Below are experts of layer 6 (counted from 0) of a mixture-of-experts language model. Rows are named up (a neuron's input weights, with its number), down (a neuron's output weights, with its number) and show model dimensions 128-191. Each number is 128 + 32 x the weight over its row's rms, rounded and kept within 0 to 255.
Before each expert's rows: a language model's description of what the expert responds to; "mostly gets" lists some tokens that are sent to it at least half of the time. This comes from a sample of Wikipedia text that the model never trained on.

# expert 8
Description: Word pieces inside names and verbs after a short opening piece, as in Or-lando, W-hi-te, as-k-ed, plus verbs like help, assist, attack.
mostly gets: " help", " assist", " Or", " w", " enter", " appear"
up0 [130 134  91 105 146  78 187 124  56 127 144 127 124  92 152 110 119 152 159 157 121 118  86 144  76 107 142  91 152  82 131 155 110 155 117 130 126 146 144 167 116 108  95 111 129 126  81 102  84 129  81 146  65 152 134  42 169 181 141 156  99  95 111 167]
down0 [121 142 139 188 131  96 135 176  90 141 157 105  59 171 176  99 163 147 152 132 154 155  79 116  91 161 167 122  78 142  99 144 138 199  98  64 132 120 122 139 136  97 101 158 121 144 130 128 155  58 158  85 186 136  63  94 167 189 133 101  61 118 119 178]

# expert 19
Description: Opening pieces of lowercase words, especially s- and short syllables like bo, pa, so, often in species and nature descriptions: s(lug), s(andstone).
mostly gets: " bo", " pa", " wh", " S", " so", " po"
up0 [113 113 113  76  93 126 168  77 114 123 159 129  89  73 126  95  97 121  85  90 148 115 112 156 137 111 109 112 134 187 161  76  97 135 121 117 118 149 128 156 148 123 106 128 127 102 129 194 105 196 150 135 141 164 124  98 114 151 137 129 111 141 147  72]
down0 [123 149 165 116 133 138 140 130 197 122 159  61 132 124  76 144 161  81 165  72 120 109 135  79 112 162 107 124 178 178 144 133 119  88  79  93 136 210 108 134 144 149  88 117 176 138 115 154  92 120  99 193 100 109  57 103 117 163 117 143 143 166 170 225]

# expert 18
Description: Short inner syllables of words and names, such as p-un-ches, Sh-an-xi, ra-di-ometer, plus LaTeX math symbols and some chart numbers.
mostly gets: " short", "cell", "Species", "lock", "@", " Best"
up0 [115 122 157 108 101 177 140 109 195  87 113  94 161 123 160 145 138 176 105 111 114 161  98 132 159 113 198  59 145 104 129 118 160 135 126 110  62  79 104  55 106 166 155 108 139 146 130  71 151  99 156 177  75 171 154 103 127 143 143 195 127 137 186 114]
down0 [135 209 117 155 102  86 121  80 168 135 143 207 146 104 149 122 180 104 163 103 110 147 165 158 144 195  83 138 127  80 150  97 127 109 102 118 162 125 114 111 143 106 118 111 159 139 135 103 104 155 130 153 124 125 116 124 188 206 151 103 135 181  67 142]

# expert 5
Description: Row-start and cell-separator pipes in wiki tables, list dashes and colons in key–value lists, and heading equals signs, such as | Rejected, - Genus.
mostly gets: "|", " |", "=", ").", ");", ";"
up0 [130 135  56 142 109 133  84 108 111  99 171  77 139 162 116  88 107 161 127 108 106 140  79 143  75 107 126  77 107 153 155 173  87 127 131 113 116 122 137 136 112 134 130 127 126  89 150 203 143  91 177 115 127 103 130 184 149 106 133 137  90 169 126 106]
down0 [ 63 132 180 100 127  73 145 117 152 160 111 136 124 116 157 131 153 165 105 219  74 125 146 121  96 114 127 121 158 104 116 124 120 128 115  93 132 109 105 136  89 112  95 145  80 123 164  94 158 147 123 200 144  51 132 117 153 102 111 114 144 169 139 183]

# expert 30
Description: Suffix pieces like -ent, -ive, -ical, -ion before a plural s or -ly, such as oppon-ent-s, explos-ion-s, official-ly; also round, month, week.
mostly gets: " month", "year", " large", " week", "ical", " base"
up0 [124 138 111 130  86  93 214 127 158 129 129 136 159 172 127 160 125 134 122 147 120 140  94  95 164 130 145 101 135 138 125 109  67 112 114 143 155  92 131 171 124 142  89 135 142 167 117  82  69  86 160 132  99 147  93  60  83 134  72 146 139 138 155 122]
down0 [176 136 148 150  98 153 122 121 171 107 119 161  67 111 157 145  42 155  99  98  80 139 158 136 157 147 151 132 133 122 147 129 155  79 172 135 149 147 109 146  76  99 116 105 149 132 139 218 100 131  90  94  99  79 126 103 126 155 116 136  98  51 125 109]

# expert 3
Description: First or middle pieces of words that continue with -ed, -ing or -er, such as bo-wled, mi-ssed, Fol-low-ing, plus cells in hockey stats tables.
mostly gets: " Port", " Scott", " Town", " Frank", " West", " out"
up0 [117  85 111 126 105 109 188 131  84 130 133 155 144 101 163  80 105 118 155 116 255 104 134 138 169 146 165 144 164 120 121 141 163 104 173 146 160 162 156 133 145 123 159 132  76 133 166 166 121 139  77  89 128 185 133 138  89 141 138 150 142 148 131 174]
down0 [185 159 170 124 101 144 122  62 154 115 153 155 167 100  94 105 114 158 110 126  96 131 159 162  97 140 116 139 139 129 128 107 154 101 139 135 106  89 142 137  92 139 136 141  91 129 118 126  81 158 113 124  94 174  89 127 201  91  86 147 139 132 110 159]

# expert 1
Description: Capitalized first pieces of names and codes in lists, schedules and product specs, such as Vi(va), Ju(nior), L(T3), plus verbs like contain.
mostly gets: " Tom", " contain", " event", " take", " second", " feature"
up0 [120 117 140 180 142 120 231 213 122 117 168 118 201 136 105 132 151 142 105 123 138 121 113 136 136 127 171 161 151 164 148 128 139 140 157  89 132 157 139 153  96 121 126 157 115 170 147 148 179 104 134 125 103 165 125 138 138 103 122 128 167 136 178 139]
down0 [ 76  97 164 128 127 106 167 115 211 140 151 116 143 138 149  67  76 138  98 104  83 143 109 152 178 101 108 152 113 164 155 174 118  74 110 143 134 200 163 148 137  88 125 106  98 146 120 153 102  88 156  94  87 117  97 126 110 201 157 142 104 129 161 121]

# expert 24
Description: Possessive apostrophes, pipes and numbers in vote and census tables, Latin name endings, and LaTeX symbols, such as women's, Fusiclad-ium, 13.5%.
mostly gets: "ā", "^", "_", "’", "'", " vote"
up0 [158  72 153 145 114 100 204 134 145 126  78 167  69 140  54 152 167  85  82 130 156 151  98  46 135 145  91  75 138 198  60 109 133  98 171 102  65 159  82  95 126 127 123  91 182 191 178 138 128 110 120 167 162 135 141  70 133 107  92 119 117 112 123 146]
down0 [ 88 141 151 115 102 118 173  64 101 150  72 130 114 102 186 125 111  92  90 108 143 184 109 113 143 147  90 121 157  83 145 176 160 137 108  96 115 139 142 169 116 127 168 165 142 105 153 132 122  66 174 151  96 147 154 149 150 169 101 121  80 104  69 167]

# expert 15
Description: Capital letters, periods after initials, and common first names in people's names and acronyms, such as W.C., D.K., ES-A, George, University.
mostly gets: " George", " Michael", " Thomas", " James", " University", " William"
up0 [155 143 184 104  75 111 133 145  51 141 162 120 117 116 116 117 121 143 130 110 135 146  86  74 109 107 118 122 137  62 168 166 118 127 186 102 111 194 123 132 162 109 121 106 159 111 120 152 133 114 169 114 126 103 128 101 168 191 174 105 120 139 183 151]
down0 [172 159  95 112 138  64 198 149 157 122 128 125 133 101  94  89 184 106 103  90 116 126  99 128 103  84 164 142 182 133 202 121 180 174 125 129 151 138 171 141  95 100  63 174 173  97 129 166 129 131 141 108  38 149 178 146 207 150 156 128 133 112 138 130]

# expert 7
Description: Past-tense and other verb endings and whole past verbs in narrative prose, such as switch-ed, ask-s, perform-ed, moved, established.
mostly gets: " moved", " made", " named", " left", " established", " won"
up0 [146 116 102 172 128 127 145 168 186  54 218 180 153  83 110 132 162 111  97 156 120  73 156 145 134 114 115 127 118 178 112 147 190 134 143 144 130  79 117 159 154 123 131 194 104 133 141 117  52 117  71 122  82 220 117  84 130 178 152  60 138 130 149 145]
down0 [166 120 153  46 101 120 130 117 139 120 115 119 159 133 126 174 102 110 146  92 125 115 125 112 156 108 101 112 201 138 152 119 106 132 140 139 131 137 149 140 146 145 111 145  86 134 162 108 126  92 128  69  78 178 122 159 164  83 107  98  71 103 108 172]

# expert 2
Description: Last pieces of words in running prose or headings, like plural s, -ly, -ed, -ry, -al, plus closing heading markers such as === and ==.
mostly gets: " wh", " Christ", " ==", "ism"
up0 [106  89 134 155 157 120 171 142 110 106 184 171 146 114  98 106 169 109 103 105 101  90  79  80 125 125 113 149 123 147  64 108 123  78  58  79 127 133 150  70 158 130 189 162 139 103 136 119  95 123 114 179 136 150 111 147 138 194 114 213  91 160 160 100]
down0 [116 123 127 134 128  67 188 110 147 105 181 133 190 128 128  92 129 201  99 168 154 113 127 138 116 105 146 206 126  86  85 122 100 172 136 158 120 138 111  99  76  80 159 159 135 123 119 176 164 150 107 102 140 103 192 104 146 131  86 110 142 151  68 135]

# expert 11
Description: Prepositions, conjunctions and commas linking clauses in running prose, such as in, and, of, during, through, than, under.
mostly gets: " during", " through", " where", " when", " between", " but"
up0 [108 153 154 148 115 144 138 130 157 145 100 185 143  94 131 118 123 100 165 142 151  99 144 106 110 169 189 164 152 119  91  60  90  86 124 145 101 132 133 148 131 178 200 146 134  83  81 165  71 130 117 139 156 162 113  76 173 139 127 134 136 113 134 125]
down0 [ 85 203  75  52 117 152 164 132  85  82 153 148 199 122 152  80 116 156 152  86 139  98 144 125 101 166 153 162 116 131  65 112 114  86 146 129 112 140  88 100 106 139 143 145  90 223  75  90  68 172 165 139 132 125 159 101 134 184 148 175 121 123 184 123]

# expert 29
Description: Month names and day or year numbers in dates, often after Released:, on or in, such as October 28, 5 August 2023.
mostly gets: " October", " April", " January", " September", " August", " June"
up0 [111  93 155  68 138 126 156 105 139 148 142 110 165 116 109  88 134 129 148 120 127 132 124 117 121 120 148  63 148 136  88 142  30 101 130  25 188 172  58 122  92 120 130 115 105 100 118 142 182 150 103 134  89 147 137  86 159 125 138 106 187 110 123 135]
down0 [ 93  80 130 182 109 106 146 154 132 113 112 148 101  94 143 129 122 134 166 104 141 162  94 155  53 139 132 134 110 132  99 161 156  83 100 175 160 157 114 122 196 167 114 127 140 139 100 153 146 143 155 128  92 150 154 125 138 167 116 172  75 126 151 158]

# expert 10
Description: Line breaks, section headers (==) and table separators in structured pages like infoboxes, results tables and track listings.
mostly gets: "\n", "---|---|---|---|", "|---|---|", "″", "†", "=="
up0 [106 132 135 127 111 144 133 169  71 107 144 117 188 126 145 115 113 134 112  91  64 164 148 165 117 143 152  71 116 116 100 125 136 185 138 116 130 116 151 100 103 185 133 102 137 170 134 133 149 109 214 173 141 145 166 136 146 169 129 125 138 149 171 116]
down0 [143 127 151  78 120 135   0 156 122 115 146 145 125 127 105 112 147 144 124  72 149 104 145 127 120 157 102 118 117 135 138  94  86 172 123 146 118 114  68 108 148 158 174  91 115  95 121 168 148 132 177 136 111 155 135  94 135 137 143  94  81 133 106 127]

# expert 9
Description: Digit tokens in years, dates, money and table cells, such as 19-21, $84,4-00, 2000, plus closing quotes and parentheses.
mostly gets: "%", " km", " 2013", "000", "94", " 2000"
up0 [112 113 164 182 133 124 162 108 125 138 102  85 158  81 148 126 148 116 163 152 110 144 130 162 150  73 132 120 102 135 158 110 135 117 123 117 145 116 122 185  79 114 158 139 162 153 129 115 147 169 161 137 127 160 199 169 194  65 202 124 109 139 131 101]
down0 [137 123  76 128 150 204 152 133 154 163 122 113  85 129 125 111 189 154 131 107 143 126 132 185 123 164 187 175 135  59  99 133 143 126 171 175  43 100 102 140  83 132 144 116  80  81 101 149 108 141 108 118 140 123 150 111  94 131 161 159 123 138 110 151]

# expert 6
Description: Plural or noun-ending s and commas after place names or dates, such as law-s-uit, standard-s, Digapahandi, 1937; also words like located, part.
mostly gets: " located", " part", " just", " species", " not", " even"
up0 [104 111  80 147 125 208 177 167 178 146 142 102 123 154  67 140  72 147 105 128 104  90  73 134 160 128 121 113 138 138  92 143 109 105 113  87 152 159 185 185 135 116 102 159 153 169 134  97 127 127 141 119 110 111 171  80 154 136 147 122 144 152 164 166]
down0 [121 109 142 167 150 101 164  98 126 141 164 123 150 101 155 109 104 142 145  52 150 166 173 166 162 137 154  89 117 107  72  84  83 150 136  94 130 182 106  74 125 122 119 111  86  72 141 132 125 122 142 149 167 184 118 106 110 155 117  94 112 105 120 138]

# expert 25
Description: Nouns for places and institutions like school, church, town, village, football, often in biographies and local geography, plus sports-table scores.
mostly gets: " football", " school", " Church", " church", "town", " Town"
up0 [ 91  70 132  99 109 140 221 158 124  80 127 105 163 156  87  93 134 113  96  88 130  91  95 174 205 149 151 162  99 110 122  84 153 116 121  89 160 133 164 186  77 138  82 112 166 126 130 161  71 144 214 132 109 139  97 146 109  95 172 154 116 121 170 117]
down0 [ 93  99 110 155 144 184 124 107 115 142 186 114 109 103 150 135 135 153 125  78 145 170 136 162 105 146 108 117 154 154 111 167 126  20 103 133 123 121  78 129 110 123 128 134 146  92 127  90 140 115 114 163  54 147  88  98 150  63  91 166 178 114 129 187]

# expert 28
Description: Commas and closing parentheses after place names or people in lists, plus adjective endings like -ical, -ual and the word of.
mostly gets: " political", "),", "′", "American", " football"
up0 [111 146 113 136 192 142 220 124 113  93 119 153 113 117 128 118 138 112  94 141 153 228 139 102 124 100  51 139 141 134 140 139 168 119 196 109 139 113 159 161 136 120 115 145 100  79 136  88 106 126 175 129 122  93 161 162 103 151  76 160  87  77 223 107]
down0 [135  91 166 130 183 155 153 134 132  90 193 116 141  73 113 153 137 147  84 139 178 127 185 124 149 148 125 127 137  89 143 150 129 180 128 198  89 119 117 187 134 126 138 113 134 151 133 113 143 148 138 157 137 114 166 158 160 147  64 175  84 109 153 173]

# expert 27
Description: Middle pieces of words and names, such as Unfor-gi-ven, San Francis-co, Democ-ra-ts, op-port-unities, plus heading markers and words like development, such.
mostly gets: " development", " tradition", "struction", " List", " complete"
up0 [160 100  78 145 118 139 165 172 175 120 143 107 189 178 110 128  65 133 164 197  94 163 191 144 156 106 152  94 170 156  86 148 110  89 209 130 124 120 140 159 159 108 124 133 122 175 139 117 129 103 127  69  68 121 121 134 148 102 110 118 139 131 180  98]
down0 [129 126 120 175 131 112 158 152  92 154 126 119 121 140 138 184 178 114 113 132 167 115 141  71 135 127 136 182 165 109 156 124 143 140 151 178 110 156 130 151  51 116  66 152 160 175 145 168  95  68 127  84 174 134 141  60 144 132 141 167 113 119 177 106]

# expert 12
Description: Bare spaces, opening parentheses and quotes, dashes, and the 19 of split years in tables and lists, such as 20-24, "Waah", 19-08.
mostly gets: " (", " ", " (1", "–", "′", " (18"
up0 [117 141 186  80 161 132 140 126 128 191 149 134 135 141  99  60  99 123 135 141  33 120  98  97 149  61 124 138  93  75 139 150 149 206 133 119 159 146 108  81 153  65 149 149 142 156 138 148 101 149  84  82 159  94 158  53 105 147 143  81  35 166 137 103]
down0 [ 90 121 151 136 139 177 156  83 140 151  92  97 149 101 163 135 114  97 114 122 199 117 153 148  73 127  78 175 129 139 118 133 120 165 165 117  58 101 119 181 174 109 117 202  91 141 124 140 112 165 170 100 153  54 138  95 107  43 129 131 102  85 172 167]

# expert 13
Description: First consonant pieces of words and names after commas, pipes or the, such as C(lara), G(avin), ch(emical), p(rimary).
mostly gets: " Ch", " imp", " C", " ch", " p", " Sp"
up0 [146  87 124 152 125 166 101 132 139  91 151 148 132 140 183  97 170 107 165 158 143 162 129 172 136 173  73 139 112 104 109 123 140 165 166 142 146 132  81 142  99 122 160 183 163 131 159  96 164 142 184 112 124 120 138 114 183  73 136 137 178 129 134 143]
down0 [ 84 124 142 142 118 182  66 149 130 172 126 120  88 158 100 116 124 155 159 146 144 118 112  90  94 104  93 116 123 180 128 110 149 145 152 156  54  95 119 161 154 106 111 170 132 123 121 132 161  99 139 138  79  89  73 143 106  81 174 109 126 144 119 116]

# expert 20
Description: First pieces of longer words, mostly Latin-style prefixes like re, de, con, pro, dis, un, e, as in de-crease, e-liminate, Pro-duced.
mostly gets: " re", " pro", " se", " con", " dis", " un"
up0 [160 124 208  66 186 141 128 105 118 148 149 136 120 113 149 153  87 158 160 178 131 146  83 154 193 149 156 143 138  95  77  99 129 140 154  67 113 120 164 131 155 128  97 164  86 142  77 135 118 113 123 131 131 127 106  74 172 112 159 134 148 153 144 165]
down0 [154 139  58 121 146 116 119 142 108 129  67 159 143 136 107 191 128 116  83 156 190 120 136 106 193 134 132 178 135  72 144 104  76 118 152 137 160 106 109 135 169  94 174 104 105  83 143 130 176 152 104 106  90 126 125 145  96  70 111  99 109 117  96 122]

# expert 16
Description: Interior fragments of surnames and foreign words, often accented letters, right after an initial piece: McF-ar-land, Ch-â-lons, de-c-lined.
mostly gets: "ü", "á", "ö", "å", "ă", "í"
up0 [132 152 112 144 151  90 145 151 116 130  88 106 130 127 121 117  95 136 161  95 162 107 108 128 139 147  99 151 127  88 174 171  65  59 163  98 130 115 150 113 125 146 161 121 130 131 165 136 123 119 145 156 142 109 145  96 128  87 152 163  76 161 145 167]
down0 [146 141 120 106 130 125 163 177  76 150  95 110  61  64  81  69 123 123 100 150 177 139 101  92 153 131 169 167 154 115 186 106 127 162 161 111 124 185 140 120 134 105 156 114 143 117  89  61 153 108  69 143 120 128 118 136 121 107 161 196 112 153  94 147]

# expert 0
Description: Word pieces inside foreign or compound proper names, mostly surnames and place names in sports lineups, such as Koutsak-os, Goret-z-ka, Hallst-at-t.
mostly gets: "č", "ć", "iya", "ville", "ov", "š"
up0 [103 140 125 179  78 117 168 129 152 121 166 146 154 187 122 129 114 102 114 144 140 146 162 181  88  88  71 134 119 107 140 150 158 119 146 122 105  86 119 112  99 131 145 158 123 143  37 158 123  58 129 117 124 140 134 223 139 132 116 173  95 141 145 153]
down0 [138 143 129  77 142 117  84 133 107 142  95  98 154  97 108 128 128 139 119 116 140 120 132 159  83 110 136 161 128 110 144 169 102 138 120 109  68 115  98 153 125 130 140 104  73 102  82 135 158  82 125 193 104 139 144  81 168 135  88 161  75  93 119 136]

# expert 21
Description: Suffixes finishing a word, such as success-ful, fam-ous, submit-ted, plus frequent words like However, used, him, such, service.
mostly gets: " However", " used", " role", " addition", " him", " such"
up0 [171 143 105 127 189 144 197 102 126  92 125 165 125 146  90 176 146 116 148  88 102 100 179 125 148 111  99  74 178 125 131 136  36 171 106 134 149 135 193 153  80 205 118 168 103 156 197  89 113 109  98  91 103 138 110 124 150 117 192 106 106 131 116 110]
down0 [137 164 169 138 157 124 184  79 130 177  93  74 102 140 144 132 156 131 123  93 154 122 125 112 132 108 176 152 167 185  75 107  86 120 100 154 141 140 179 126 150 139 179 166 135 144 177  91 108  99 199 129 110 170 138 146 149 141 160 146 144 128  98 124]

# expert 31
Description: Finite verbs and subjects early in clauses of running prose: was, is, were, had, has, been, he, after a period or that.
mostly gets: " is", " was", " has", " are", " would", " been"
up0 [154 158 142 102 222 153 151 105  71  58 107 129 132  88 172 129 125 108 150 128 133 103 106 137 101 169 152 121 150  82 172  91 101 127  54 134  95 142 130 187 134 113  95 117 124  93 172 162 168 134 142  97 139 153 121  73 101 153 114 151 112  52 127 127]
down0 [128  86 106 126 124 154 180  67 127 131  90  82 114 114 105 168 168  98 118 134  61 142 158 145 146 137 124 156  88 148 168 108 114 121 104 138 125 145  88 142 139 148 172 173 145 140 190 156 162  54  93 122  97 129  97 118 141 121 193 118 165 155 133 109]

# expert 4
Description: Articles and possessives before a noun phrase, mostly after prepositions: the, a, an, his, their, its, plus some nationality words like British.
mostly gets: " the", " The", "The", " a", " his", " an"
up0 [197  69 131 163 155 131 183 125 127 160 159 112 130 149 130 140  54 122 129 113 132 176  97 130  88 141 143 159  96 133  80 187  86 131  87 116 128 128 124  72  98 128 198 168 109 113 129  61 117 130 129  48 158 129 132 156  64 109  89 128 119 153  82  94]
down0 [113 123 116 138 116 111  44 133 136 156 133 135  99 122 169 104  66  68 149 147  79 112 143 101 183 136 179 120 161 117 116 110 171 110 156 158 129  86 100 119 151 109 116 149 176 157 165 157 109  46 118 125 127 132 106 125  94 130 148  87 116 139 117 128]

# expert 22
Description: Nouns like film, book, video, system, gene in research and media text, plus inner pieces like psycho-log-ist, So-ci-ety.
mostly gets: " film", " book", " video", "text", "log", " gene"
up0 [108 124 157 147  79 152 180 150 138 130 141  64 206 145 122 126 155 133  98  41 127 142  90 123  92 107 134 123 175 155 116 139  94 136 109  78 133  98  82  89 129 158 127  94 113 188 205 133 106 164 164 153  93 168 148 150 108 164  98 166 153 108 122 156]
down0 [112 143  99 182 155  73 136 107 140 123 121 106  59 172 125  99 162 120 117 165 154 112 138 141 135 168 106 124 100 230 121 122 126 172  83 127 110 135 155 102 146 190 156  91 168 129 104  98 158  61 168 113 135 139 132 158  93 112 151 122 142 105 145 140]